Experts of a small language model.
Experts: 16 experts in each of 9 layers, 224 tanh GELU neurons an expert, 2 picks a token, a sigmoid router.
Below are experts of layer 5 (counted from 0) of a mixture-of-experts language model. Rows are named router (the router's row for the expert), up (a neuron's input weights, with its number) and show model dimensions 96-127. Each number is 128 + 32 x the weight over its row's rms, rounded and kept within 0 to 255. Numbers have three digits each.
Before each expert's rows: "comes after" lists some tokens at least twice as common just before its tokens as in all text. This comes from a sample of Wikipedia text that the model never trained on. Tokens count by the router's weight.

# expert 6
comes after: " | ", "1", "2", " ", "–", ", "
router:109085108124136119110100157132146123158112170109128099158051091137122119100139143122139117046095
up0:146133181168144106104143128136108147116117134108137166167097157092116050125157202136160201156085
up1:102133141133117111121110172087108192160160097101124135175139054133160100088102163094198115169117
up2:132168177163120132202115125103089186147148120107157143126158096040149145131115135131157186087103
up3:124151112117149076153090132181173143104109141098106113080090136095122130150210115092122136105079
up4:069154170113105128067143107132127135186147187171105145207099139114105081091144146095175086160103
up5:171126155083103138072118142129206090194058152157119101150070090131123104148131091092160091169049
up6:131133106119153137132133166090131124153072127158115133150189131087115123135145095162184126107133
up7:133151138158153120101090111088121184142129216133140153201138118083144122137129177093147164184130
up8:128060054126210104122088139129072089127087107141121156130075121080165085112098092107132118190164
up9:103084087151144151176140087127152154178148121099130107150138114152096116136105126111075140151080
up10:106106180117132112162135136132144148132158090145102152154120068104147121126152126094111139157100
up11:146136100073121110126086111116128194177144124157124094175160115167118075081086135176170114150146
up12:077115141181107122133151155100178111231143120135099093127115064102150101160091108163137067107096
up13:105138188143173072112087100168125171159163096062135131138164163104143117135127187094098146112109
up14:140118160090135140100102144098080139099118118101107150175114090112144186163127112134179115175133
up15:133126101133185153143106137187144181131109120114131064148147132054143112130077092100197146080140
up16:161100092103198133110060157159085144100157109112171080157185151105134056157126124124192126068124
up17:121096131059113109133109136096128124124130122096122073105107137168072143111090169160103133070119
up18:174105130145126162105116195141127149150149163154091123123113111167126146125114174169124144123140
up19:137086171125121115137124076183083123119078175132194099194152114200145044161114148069113148178115
up20:165094121086119180112122104143172180096125082140156140156144076121155145106149160101185122099164
up21:107162149090146093121084128078098190170166137111173107103131166170112124167161061129128111120137
up22:126161118081098095122144155149198146067188146108113131134091064122175138123125179095156118159099
up23:111158131141104170088096159138140116118130122188134145164164096142143119108188123173083163125139
up24:100122126155137126132148128117175201103089170088121094125126114149109155121140140081189165115094
up25:123156160102126091103120147166084180113138162133124060167137074121134083113165146130137168143140
up26:128111145081178159134107165146207136117092152081113146093165144062109171100140133083131134147083
up27:066146208145183076108097160130132086118160164073159089130161097128205121088091110115144132073135
up28:136156184136106146081173091120089176150128122114098144094093156122096141190110101150189083151166
up29:112160133134143091175129147141179079130147098136148110072112168151153120110105114159188110151078
up30:152128086090077099111129109103150071159109173118146150210144105145080120092137119147144112067129
up31:108083156134119104109132093133090141155115090071134111152122101155177139177093114091151084131145
up32:117096111118113112133180077139151146111125122113171149153123084130181142130113115098196177120086
up33:108158063061131161164062138115098144208132119134083141105077111092174112134079181115142162175093
up34:156118131147133080068118179147136195146119124071133162109172128145135124126071110119145122194054
up35:158061147129136129141066148119174152149150142082134090126158097112110099123133123112180093154080
up36:115092107138118111097089099069110218118160075170098153115132075076074130087156153118168146162136
up37:124141150097170129145113145144097105160145102173122123122135142139130189099090154110140085087165
up38:054180117114107102113117131187078102142149183137140121172097128118116129147151162058113161159120
up39:069108146116108101140133148161106110118153126139083135110145148131171133172141132147108072125148
up40:141119196112140121199065149147190165138176074168153166104140118167096119164126215103179080184118
up41:110116072194153131098150093089126200162158105090115141103109129046207106135138115131105061090183
up42:124103169094098183157082140181165069166112172135109178096093152132133161148186116110085100120148
up43:100094113109083142117139144098097107162133062133209122193151126113116074099159105050144091060164
up44:080067112138121133140104096152107149101094100109131149142142143159132076152138163115093110141117
up45:085094070109138120115141144139105143179154190177125120052162086229111095117132108191135116103074
up46:110127145118142119116172127115162090136074088111116113099168143142133112138175149151183132157135
up47:170096094061088106075163124113142118056106109078136131132146105156082105095072147154198127124065
up48:073148124091141153128100155132120181119125106089145153120112110093136133164170142058172099105062
up49:119067149085129127138096122191151094049130129128159120091131111089147114108135166115126090164128
up50:153072113098152201089127102100101174141114156126170192116177112134131143134110107158151175097160
up51:105119146143147121177106184145092214127126136133164088120171150122158142181134104111139044100141
up52:100094108099123130117094171136171177168184080157087166192095134142141167133161148126167092141164
up53:123136107076124112109112193084161106132176116135160142196142165094170103152140138116118117180164
up54:105149115112086108116153117145089159146162141084100110183169113126153099116050129051159139122115
up55:131105122089109083117056129170163113096094173143140088132140142118160148151152098131146159071115
up56:119154174105153105095123135172172166145155178159090153102094154120135126102116165085156105164073
up57:120109154112096161096123094143080094151197112072095137132116158146144054139096079026129155144120
up58:133137125082115095108065088165143122089119123168133134187148165136173083171136101116125123157128
up59:155132104199099069151122160113120068113145137153111144139135120135104091125128157139126124144192
up60:133129179202142113145128176192103147105191084049078044137093093153152146107131104119145101077146
up61:052140146120216095080098109116147162125136163172168062146117095177161184175134132107129119096094
up62:136114162145153117166128126078075103121140171109138122175143126147113094124072177125140063141165
up63:046104085092101121160144096145108126120158145107110152131116125112132111125100163182110148155081
up64:151118108088182140185115164152102154061140144135146169089162104125114137076086105095153133135106
up65:182133129106154108124123127152083135082109134127141137124157181128157106123160142155137083135111
up66:132126111126141055107160121133098149141137075129137059095129152122128148195090125169127092143076
up67:100149103168115124150073076112119169071155181146094100163081101142121120104110142129148103150121
up68:119127074052152128127127215148130113105070157192156058104112155169154179118073135182128080104125
up69:100143105131139097113172169122159152103176098104053145095170124115121142124119128060125123138073
up70:097090146129145149107162173122096134110069139177100150115125142120113093111125071115072141144086
up71:186154100064126124133102124167049139144105171141102154145134141181219084085092110137130106146133
up72:117155113118082095115164145151172124155153133111142165164166146131161139140155140102185127133090
up73:142147084071093159131093137087152134135145137109112125156151145099168080101155055101137092167181
up74:129164151111103092188147148117105132158068149146174106184113089170182122085121177126124113084114
up75:119160140067139133166121061152160137112125170122082070101117106089125125154094140166132175123146
up76:182172070138081096114123154094159113110182121144090130152127043138129115069106100095196139136092
up77:089126164135144130139143117086157139157106091072099163085154138101200117102086153090131114135074
up78:126121145123182125144167097092111079170107150155140121144138072147154106166129151124109118168071
up79:046161130042148094144152160162173147187138121140128115186106119115150157163084115145092164128141
up80:122116136072060076175100067160121130145136146175091165158173136149168077129114080141149147128174
up81:117146100111129145131131129166131151092140187171118096178143083192145125114144124085136088088134
up82:080132091115096194104109144168163184200140107108065115128128120085125111132085146078112158119107
up83:115146107094124111180153123115142192118132109074117204095178042134149122145138115096120098109166
up84:142103112100154124153131114152177179130132125106073134118152081159169114112160136154158086102163
up85:162103121102118089165119193126123136096153100111114122135119118118118103211108105120098131185117
up86:115131128073120040085111142113129125097120091122134140156133109123160083126156135078117147136138
up87:095102164143105111101116143158095140155128097107146139116162145110078128073107132118149221108129
up88:023138132103205137156169171212092167126143053137093070165073113122154127161148106091163168152153
up89:131178147125120099077123071129142131146078163174094137152216124135125189089149121169145096185139
up90:159117222126099074094101080101174175111146109134099152138143067122196113204109164155136091134122
up91:160122140109100141177180171148087133187118121154138129186135099102179119210067141084172132138198
up92:146161099103165076167160148155131176126119096123142064122115127148122153111119153128159113058048
up93:173101133159071139119119107109120136148168095130173156172170106158060140094159096025070132104104
up94:097133211135099162116164126090160147153150141153107127150142112173135099144140133091102123156158
up95:117128132082112150121081087133137165175116130139137067149108143136102094116095103171138116181131
up96:143140107083088151152130098134077142122151203179099125199152161148159109112131178126138143136149
up97:126076143094137078095145146153103193125157159140122138165165183105147065116162093128158113137082
up98:097183178169149146149151150158095152111134119110119092104125145155092125170107105183180153167112
up99:105154116064118108154124115158091153111131120095095114100122112188130136152129115112099080179133
up100:070182114059164083118124146134175174099101171139076121138180122088152164164110165180128117138132
up101:109115122124183131077067091160150120137185114095074194149097134155130134121082102096176114189175
up102:143168132120170070126115108155141144089174112141119093138121063154149122188080176122082185049127
up103:105118124102154118172091227114124105146113080154172133153147095132152097128180116166075121109153
up104:135099145166130110183170215124141153153075166136108178149163096139134132177166178082141130097073
up105:077106093013187129159088113178194134121073151193147181138147127121082110127129100046204162141105
up106:165131138063141084129083144168119085160145170160134120090121156170198063114084129140143169113046
up107:122105074079120110132113145150128117129182088144192135133150189116102147099169123170105145087158
up108:188153152090080050134073093163122093112179137203135112119123087108097102122110143170114105117106
up109:129117077145077077103088144132168172098135137123091105130162094127115084147150192119109134096087
up110:100137143162128077111110127147148174161121152081099186156099071133118166176106088125134138194099
up111:112122072176071093142170071164148125165132101145156106148159148147124109164078125072175143144121
up112:112047112100177131121117116109144120132139136160127111138118105148177125117177120090150109097108
up113:159202110111100101104125096165152129148153195111146141092168126167229148194132171112170166139114
up114:143151150114085093126046175143122096125151147131180128141166115148188138130121098120124125147109
up115:096061078119119068116146116171208177111099156102093048133071131070148123146138033093125147146172
up116:083109076063091089120098124097134175131180066113139137156169152107123191113131195180090091128135
up117:165086097152171135153138113165071181100102091069143149134148075104148090148076134149150119130136
up118:116091161137119131103102123087099100134127120083081144201070064122125132083124171123122131113144
up119:133139194095121156167072130127141132137138138069145125120165146163184110118096086149146116091103
up120:112095207121134140205120178130148139167090151097095133141146118120120114211107165122120154166188
up121:105088130134105095147146155168114105108162138168179169149160173102113121119139132120129132114177

# expert 1
comes after: "\n", "\n\n", " |", ".", ")", "=="
router:096115176115156084181133161152096098132160127159156136111182049141096104058123151111114149030086
up0:175181109092086133118047184142162135168157161087092165104101062096154122095220102112074155098174
up1:164112081082151114160182149187195129124101159173163126098144135104100109124168126127188149090108
up2:129144126090075135168099113137092162168125174136134129158165132103130160122144122134120156199165
up3:050144086155163165146140157103177156204119125140105150151159089080208129164129125066101103162108
up4:125123117136161128129130120155147122119177135103136143067133135141179079111138137084097167127125
up5:115110117083149128098108176142087108085133070128139139154127132093147202139137125103143098149056
up6:179111144107052174105127102131121132146112082108135186148169108159145103141124133154083157101144
up7:121103109119126119147148138153111092049117071119129119159184124151135136102097136120159040154145
up8:093143103140200137152142154197150127148095144129160156101111096159117163094053158133157171133133
up9:144118162085108134184178176158124148124130099089128147110154147110130120169098112068158118146062
up10:092099108132115104105149145075122115108134134182125137141111107103099133143166151104175137072136
up11:078118174075062113140179120159098111176111145128131169176155148132128148131138187184095091115108
up12:132106050123153145097149129156110155090083092127172062147121169127066146084124211119121138080110
up13:153167142132134135141072151159150116159135133160129146090154130167158151096146149161117175134140
up14:095132103074117161117104087118105090122105169120120165078148077120076148131181172130055110185151
up15:093097163160176101162118146139140119146112082164162160151149137058117092112163162139146125076130
up16:151104106118103137149121071088135088127171112082117092049137158154155131128113151188154098121091
up17:118175150098142122156141141110169115136098094161104068098113139164154155106102133156119130059078
up18:027121187116093139135100135083083077119096161132172121110112117153139106091135159153094129114084
up19:107109114134127189072171125112120157116106118105110129142134113062110147127203145155161164134080
up20:116085072127170141070170137116110110159137169119167108159213153086076080115142138098109132149093
up21:168091147118111149173175131143202094113132133166095157193132138187124148095124172109121129119138
up22:096069109084151070158164132118136146174115185133115180164129082168079142205143095148071120152144
up23:132092149128131153101152173162088122112066160114168137113185121130129112137097143073133172171108
up24:127118109105094118090161077072100173101133087068201090067109160114139101103094118145043089141098
up25:092130143078167159126101133064154140100129162160105118131146168140103102165145135074099099152118
up26:125141121108123185137189087179184131160144159183125149175176086079035143092118136094134167141130
up27:106180127130101117097106081154163178096147138106192149128143083097151155150149146133111101098151
up28:065106116136123179118149140159168129125152123088138151099115110144132157097168125123169119108062
up29:085121134139074145110144141119091099178136178126201101147136140130130159150119143084117080154168
up30:111165125082120135165143135155130054144130122105101160166147075109089092149115132105149090157087
up31:109164143063093145143125136126099073149086125161145128091139154165154132156115135094120199085160
up32:149166101076021131109106131113144113118113103206136100165112102158166120122123145162130129109182
up33:125129162065123134090121089144125096156125106170134081118134130068118115080130102097107192092119
up34:116137099109125102100108214123147132131115190125188136149098101137118084181129147125047113068193
up35:099182164133126137120086141197091164079087156128137146141172156121141183145159174099082082127114
up36:103136128160178072139122205130092170178120174142099142183169146142088100118098127102153112118122
up37:142175150133156039129097147090149136126164105124179127112200183179144125144201154085130119139127
up38:133111150128198108154111135148153134154147105140114167127109135131140114151036108083110105139080
up39:175141137089136103102138085127152088135099091155117164154141087185156144066162143066143118116130
up40:144148147108124134156144084090106105078138060125156133056098092110081159090140087118136162135095
up41:130151075133134107129138125196144102105101200125102138106177068133106121073116128049174166090100
up42:182115156139112047128084138154147137105121091094097127141159136065136104103136121144124133180100
up43:107078219163076128178188110137146155135152092186095119167160114147128128128076094110113154131124
up44:156149154089111105092099127120136128076145103163062147091228105108132105146029135147154151102106
up45:121174144122140110164079114104181089119081112094156106053180136100127158087131130091128148136155
up46:122110112166180106184106205135115106199084130090122162138151128101147116136140112149116107138103
up47:200159122122104161140117164174159168110090119154114127129159096116165159136079132120129128124117
up48:094128137176146132147126085130147168149099086178132129086160114108120109126100115130131099150146
up49:100152121071107112120117106101102112154147116172138125116169105167123125115142091114148146144135
up50:095084178105090154090094064145116174102181122113168161077160127128129103135138150081104203134135
up51:122159133106114098168101124139086132166117127146135138062119088114105143152120152091132181112112
up52:140186128101140132174074146153155101106091129168107132127156160181133147075083145102130099170105
up53:141170104091135124154058131108129146164105114196137123138137153154058222114144097106093116081184
up54:111176106087108114127082156159129108143059133130158145101138080122138112110131143098101151146134
up55:101109116103145148151123142116146102083118112178082120118159141094103136109120110144104173096135
up56:119144147099138081169074165097142122131119071069128146063189175156098080124193135138077134107122
up57:123155200111141130104126139180147189097146173080089103128129116079100092175105104153102174110098
up58:103145110171126117135110131162095158194088176181107130125112052110126104161133189121135104174088
up59:075093087117133052134097118093200106157153161083104141203120155161128135165089075148099176152118
up60:105103135192145140127158210182126176144134155097104132151119047118135113174140142095086178139152
up61:184061104153109081142102155149148148145097141172084123116148142127136129111145102124193158091151
up62:114140152132118114102096104142104118142127147151210100140228113174130064153106120168143128131127
up63:111166163115114081141130205157121159190114133123164095159054098159111200145138116144117173123178
up64:095192120094134101078109096187176105169107171123149114119113126153156105099126128196095148091101
up65:165095131124122100122112152110109147125116105181121126121155103097136211124072122127135162096149
up66:075154132116123188135095194144088144128116073125131167140081076175110098112090141119148187120086
up67:119144122154108131160151132156094110086105123101148083169120058139127132167076113130113041148166
up68:156159157139150146182061193113129139178094106109134175120166113101187095100112108108101139171088
up69:129147114108116145123139076102166180132150125117165138139201179100137132122130063176092152099143
up70:110111155121155121169138207109112127129098088148119125207106152149170119118136116127157126165095
up71:180135172090103120105060111087098154164115101157072137132098113028099170127142132155147134141127
up72:064099102176125111144131111154149129167136128132088174163144076124134092114141136136125144119131
up73:077069104159209062110095112207157134178084157111154134143127103138125155088140118101161106142154
up74:114108162153140124139097153176060106143099137106131145130132062129156086167131125156146169152165
up75:122122117179158183131127150153131147174143172107069111131140131154086221116064116128124149156096
up76:120191177118175120146160131109151182108073171198136128116165148159136130150098129093105160141146
up77:145155162161123097177095100167198083067153137165175158190181122091093148122115107107100166152182
up78:125127130098118099055113141125131084126092142103161156164104119124125137093086124143137089188118
up79:137123112110181154093068146172140163100179104148116123073118180155152127126129159149192080100120
up80:125133140118126158092124139160141162105140078166165090054111106152096109150097117172122095111056
up81:107140166161162120098151130121068140116127108127156152066123110097088113095106121120068183162113
up82:183152147159042205158074162157105115139082152122142138161095078132114145102136119133112094132121
up83:111130149119121102171126160161127118154082153127139120162125170130124114124144089127122133084196
up84:051163107075134085121080153155088136221126174092095145166063091137140147068127145126145139187050
up85:101147087055116137157151180142134153106163108139137128121137113104067136140118105086139096057147
up86:109153080107110083101128056092118164098183125181116182144075076157103102137095122138117112107143
up87:139173105112101156100093158073117139142125134149122170117184142131071131152152099112096111122063
up88:188146146075054193083122156122115191121141120125162115124143157143130164101111127110120118131143
up89:148126088125154169084143069168101098125135149110146070109157105163202087142091148106160093158149
up90:140093162135187113128118077140126155132078121176134146172162140129102134136118143077133111155139
up91:115092079154136120129187134140130098089123105085133141104129116167114160104066127151157153090064
up92:082164136114106104129123149128117106148104108133121157164185138103157128081096126077101180070125
up93:206115155115170132132126186195147112103142126110116134107135117143092124112133103158122131074062
up94:090179110109169139173094099126163089224161217165066067094147086107167149129140115167133091184128
up95:130152152058130163216081117157126119142136170202181162143149083097170144119136071097124091168144
up96:128130191129108153178119177171131091085123101138141153083111077133157146145136167053152129155158
up97:164065146088123157158093150108145143103120114134124144128173171138142099111123150092139144078143
up98:098137115096113109122103114168124169140175111126123107129123135122132145177108157108100130140164
up99:148094113134151120079217157094138122162100175184115099142123092120120099147124123077156172121178
up100:144153076116153141145161087138132104149126131162119122202198135144191112105157158140109125181115
up101:092095162095186131124149088154101146171118144151101146116085136148089161161076112109111167124120
up102:155105114105142101121088114104125129095135201083158169149184091132135109145099158137108118178106
up103:091103168104145126158118117137136126166113128152155097114109157152115151154097085115125114169161
up104:126116197186130160198134102165131163037136116159170125121145156203125078152122177136115120142175
up105:129126148033126163139098140123096149136097151110164099122183080099081157111169157090078143136150
up106:151162161083134077090133180151119132156177102118118104181132160137130094098123104163090066100156
up107:101117111159134103162155076124178112117121123134159065166171076142179108112097137129162101199086
up108:096104123087085132073133140056147158200067146175212155147140133104093139132112130127055148125147
up109:096166126057152196139133112161121162122090101128128158130095148148113141161158150135095113108147
up110:083169146108132156135095048131150097111081121142077178139134066129154120187096105126168102108162
up111:124099142084145150117114150146162106135129110150142089144157101135132120175084170080138127117137
up112:142161122141125088133114155086107167107130123162177133163135166102156146120118077114158125131072
up113:154119146121119165168126175050136082132128092156119141086166070162073116065147155124107105192082
up114:086135112072101098129109166142103121093157176090109080077154033154160114167163116167130095092124
up115:131182113141125147128140114126121100132100131182109170117171119071117124150101138084059115115196
up116:071166163116086094173076127145112125161108093138136063134098084132191152175129119126151135178174
up117:072133167148159050156136122155098071117093161081088117132124136104150089138114114124117061116128
up118:096199098127114104124126148133191140149160129127174088064167140126108121129139092112126103165101
up119:075175138104128062106132146150125160141085128160152123132135129150193071161158192106079191180174
up120:126114149106088109098069083126164118143123111107146086126115134113115120151056077173097144131103
up121:127144106041125057162123174157144111120121164125128099147128107108105142135181092120095176150147

# expert 13
comes after: " | ", " ", "| ", "–", " (", ", "
router:125115118111139125122160129109120120147123155099124106138065154126098123094113147162084124055102
up0:120162130132228078152160136117082159171153137120078070158088120089111147108180159178093091123137
up1:110177126143127049102169109107154178092125128112114102128093147136173103126094193194108151088132
up2:143152138107130175088167132098139161110108156089149151144165161063112165119157086130083104150133
up3:143131095167106085165130099126101147154145146154079057174124148144068157165167120139146148114155
up4:136105132094142051110105128177106166139154136166153141159077093149127109161108114145126141096136
up5:151107086098096085091116115151124088120116153170183122171131206109136133120103078120138095100069
up6:149107130178140138083119108127177126138051120087059115107169176099121120167175155142065131161076
up7:150149136128087102140139081145120163125148091115106147135072079106134123070128145126085147142196
up8:156143190115086153120116147105071146111148157142090098112054111149111151149127138157140124109154
up9:091118113121110090123114107092160166100099144168209146101111103151160136075102095219139129136064
up10:145155057077129173122120079129095220116141185125072132120116143137156180157151194161082125112156
up11:104125104101179112151148151116135151129076105065064107145043160147188177133087182100125127133175
up12:092125156103126122091080151121067185103155149166169142097150105136129154142145084145109163135167
up13:154133188176124097109146095144170166157136141100099137097161079085073106110113113134103132095135
up14:125106098073166125108096153123168136086089154119124141118151155053125158166175152089141126165125
up15:153111101114115108172086095147140199145132167147123152149146146141121148110113072080132122150163
up16:136100120110143141107128132107163129106151163164094169163156159054135088104100146057164049155125
up17:115143112110105135114136122136126121112082080116142106120154165107169196088111162148103117121124
up18:151162093120145100089116174159078157140122156122134115118070117153145118177074073137132112148114
up19:146189144086128163145153109145129152125128158133087128190113132080127204163131060172126131149097
up20:151127142176139052114113140125063210155113116134100109112136164108140141150135114157135187182166
up21:176118119079109158112149216138118189086095153112191160144095110149115140114160163140119133156179
up22:107104139098077117109084128122086180059161157100125105057129157115137168139135123126161109166184
up23:144139119134192136112069131142133179107161112141144121101196115111104156107191077056145112149071
up24:143119060146117137107152099141094117126127107068166106124146160098076140190156087116099134111090
up25:091155156145116094167156077106145127148132142195039188130124127152122151121103172109109102136188
up26:122109115123170112114127107189142116167108099128142112166154180160162199149071131145069171164129
up27:099086153154130124137127128101129141126106182145157069172133152115119105172073187172062183110117
up28:124080123115159104126163105120153214135119142136125114114147129107134142107102089111108137078053
up29:171135136147157096099171067088090148108148108157139108156092109112116163082097137174050194113121
up30:089120101101090109148069149105175140157110099178082157053147099161113116164149161138153189160171
up31:098091087123181139111106171164116108110067170092131145067100095159154147084066096159194125146156
up32:118142136118147162148046179156141098084165119177164199169141100115121140157120172102116123139137
up33:087149118118113122069143101142157143140138177142053149108098098117095133166101113115136098153217
up34:130128087067132116085177131114146164105102136120096142115115117167135106122135174142098155165089
up35:074087092115152121170120095125105157090166123160124198082161109153118101179079131150087113183146
up36:152167095132098106184118082131120131107077092075138126107143156145150127119088193172097093131131
up37:168189103095086113138140091099113181124143080122114082063127123189138125115123106180131128079084
up38:135141156126099072107086105109144125086099120129164143170077110135111085118096081110139116110146
up39:123139133149153115098123107132113105113189122072171136155151107153125139130123166202147069040145
up40:143145147124167135176142107135069185116145149127108105168078160117143157080141179073161136140098
up41:122134093116115118152202123128124165121153149135097099143123137100168106172137141164140154057131
up42:044107163176131129142205113129143157152189127128122100058156148131117084157093158160082155141136
up43:114217159160164119120100168144120153140144131145088127141160112175138152123092108112145109127156
up44:158131136075156110133130123139085161096131183094163084160168082132150159193042162133137118124126
up45:115171140093140129091067153102082143133113099154131107166111129059084123119096101087144110096107
up46:173128077157134107112162086102133124064178169112100116161170087140062118154112145132084154172172
up47:119169146104182101120110144145130107133161104113122115092102092131037202173090064144125083137124
up48:124110085135102069108191143168102193117083131114159138111188160190132182156100091133151071198111
up49:127135116127098098110155122089158188133173148147081124166110130102108110141087119060116099098183
up50:170150193082088063121100178134106167154132141105126120151126120154085164180095131165097142113080
up51:155139144130115098133146096114169182131173099182171148161114150166087128076104153152051142140197
up52:088128158095102113151146122095182138127129128181168185157125121091165145186100104137100155145165
up53:124152139110080087140157139060156170111148146128166129115112112124159140143119171144126103114147
up54:151126096054133074121135131152140157132142106101091091100148142167153149120116069071148184089159
up55:163153148094134173068163111111117092130138113088122185143067117129195105119121091132153095181138
up56:058178110109087097150127076154123205104131145131144141092130149120064134157103127112161097140191
up57:146151193090098118112055087107099162150141094214177144159136095136128147189115093066114116134139
up58:099138106087102155114145103148155126177116156118120142172110153116174143148117148164159087105111
up59:128099100054126139147122166057132115113127109166115101112136150171135160139131156188147071212120
up60:165138159085134132092074131138156098149101131114144105168130131108108167145131102098177107117138
up61:098176149118117075118153094104083137113141096177159131116088231084152189166052130116150121128101
up62:085184131120176062146163139126145118153148131085099104149063071148129085156096117146093088088155
up63:152079137106137136118120177087078154109125188112133160150095132093140161130143117100141112161133
up64:140108103057135166150121095164166115131170117154117091118100123081162140162086184129110090124125
up65:083069147110134105088183137178125147066144100112121143091141080101114108133154082094157113104132
up66:119095101141154154096054142138074174092131147094144147162113123096135133142070133166140136154110
up67:067122211086125156127101086131111103123154078103087138137124155146148180143152148109109103114169
up68:154100133085153057113172138172117123121099130112090102089145111131122118176131140119135128153070
up69:125135101148058080134148107124176134110090089109113151151100082171139115056070119080146104130155
up70:117105132145149069111165117048113103173080121157100134117082151151091075212191125164153112145125
up71:150128104121103124106117149186094140080091183132163153152051103146077115149097131150144117137135
up72:161091149088130138118158159090109187148144128111111131138127141096130152193141107103141040124092
up73:112165227073101103045119102140170186084162116159210098166135110067102162090139162166120125143131
up74:100086094078182172118166111099176076175193106143123123129089173144140102143118141116133114143129
up75:070093217077117185091152132100095105107109119086155130122111155106151134107116168138170140135121
up76:141110144128167063157104091156052163106154060068110090100064111077114110172150147143096075132125
up77:164105155167115142097183074096127199147092152139179090164113127148165136100086172117079113132088
up78:102178081112125095140104139104128180095195095094151136164106140111100103163133084119177157147183
up79:132120108116135157097125093128147124135149183154155180091133173100088109147109147129104166153203
up80:125108130085097136186070168083092138174097125129112129140141128173126190189111102110181146129152
up81:144077133147144128159102131086161169122054151087057115167117094051096162123075137128076078113167
up82:128160118118121138128135141130119122129120169166158137114103136133157119123052126140095163226112
up83:151201129155161067119122099132165140063189119104139086182152122146126126169088169100120129107099
up84:122090125118139123095155146151144146119142134133177136187103171068105124170115135103158122081116
up85:140130168102132132128079113100086111169178090141113098165087121100150148142132109112110096146105
up86:080094111109123118162188162091169132093103080174117110092123133128189186122201124110140102116190
up87:089109119085101087102116098141130161107130109164126124134168122118117213153061120176141099092093
up88:130101087117150133162131105143146085127145105088117126117154154101121105132170134184111107116131
up89:094145161159156133146137152069162122143126103183150093140117093174123159160103148119116095160172
up90:064126118108129126148157087052079111168147152127162165119116148156190169161156143165177101104153
up91:167069121078084131118144168102144086115129133173076058102137158162141164174087130162090176095095
up92:131180073133171117079046149185082209085167086097141119112097131120142139162140158141178123131140
up93:144134102082137119179117113128141203110106122127102155083115131095118167130154106098110146110078
up94:086159142138106143131157126135165102017191082183176108150094152101097144172137113069138075113120
up95:075111131137140099156163143179092155125091128147063054130124156142132121085173098136111129102089
up96:109116158086114143138179071085148130152149140164167130147185129149127124063153116076103148110097
up97:132059073058136117101139192143143168181145161111180144122149193128122157157086077151038165149120
up98:108131116106123112104143161159107129176096164164135179147121113122106077083140142179068072135149
up99:129091080128155152118140159180110132093147162126113088159119102115049146148151165179158101105090
up100:140136131089140168208139171112163129137199080147132068121114130121122137166129100086104159095093
up101:114156146107143120113113137108109144100097112134177091119138156108099126120147099157153133131064
up102:121087123114162127120103161138100155091166125120088121057110101156140119148105181124147061120128
up103:086109120090114108087105135093122081195128153115079076145164117144104152185114140131083170123095
up104:143124087141129083136143101115135111118164139125118086141107105135142141137069160111118157151135
up105:185057142120075169149145091058128162173147077079131171124079086138092154145079129131130131130084
up106:118146165173135075160172125032085144141166107117089087148119090096117113132109117152130148076148
up107:132171125060146158179062079099060168113190153137127090118093116219125143149124147125101152133095
up108:151140145067157159123126189097145167077145158065091107181092106093146133109134123178170123094090
up109:124136166146114120126028149139188110146139149132135128118062169116197127133114090132155122104138
up110:187096143124119099100140112170121110086159131181085147157097129070144140104155188132155103122139
up111:090138142100143090140165140148189122158173120084105104086099115081136254182067080162093137169094
up112:156148095078121080102140128176056127144120225166146126115118045120104184144138177185172166090132
up113:087150135104092087169179058163097174158101144136147089119114108108132155142139137140145114130114
up114:160085125119118119128120096103138133094136131086120135124185138090132118190126141176060145093077
up115:091140136064182102087209117104035171129153156114097165085112153139091145139093164131119111156107
up116:113185138165098141112129142125105171135157092100155193148166124085175145175060169160117124113147
up117:124143108095137130184107053093119120150131140087199143086144120111075178120077147144087123200096
up118:043153131159160124177128103185119173142151148054152178132144112102112144110094056143107176125111
up119:075169137149111143101166098161064121127110096135134160109118142115126087131139186134154170150144
up120:142124126140185165105138112115093072185186076157167143118137071177123123162128149093080161160134
up121:120154159128165104102119144132120142109114098066100167092060117104154122117088175134154122132102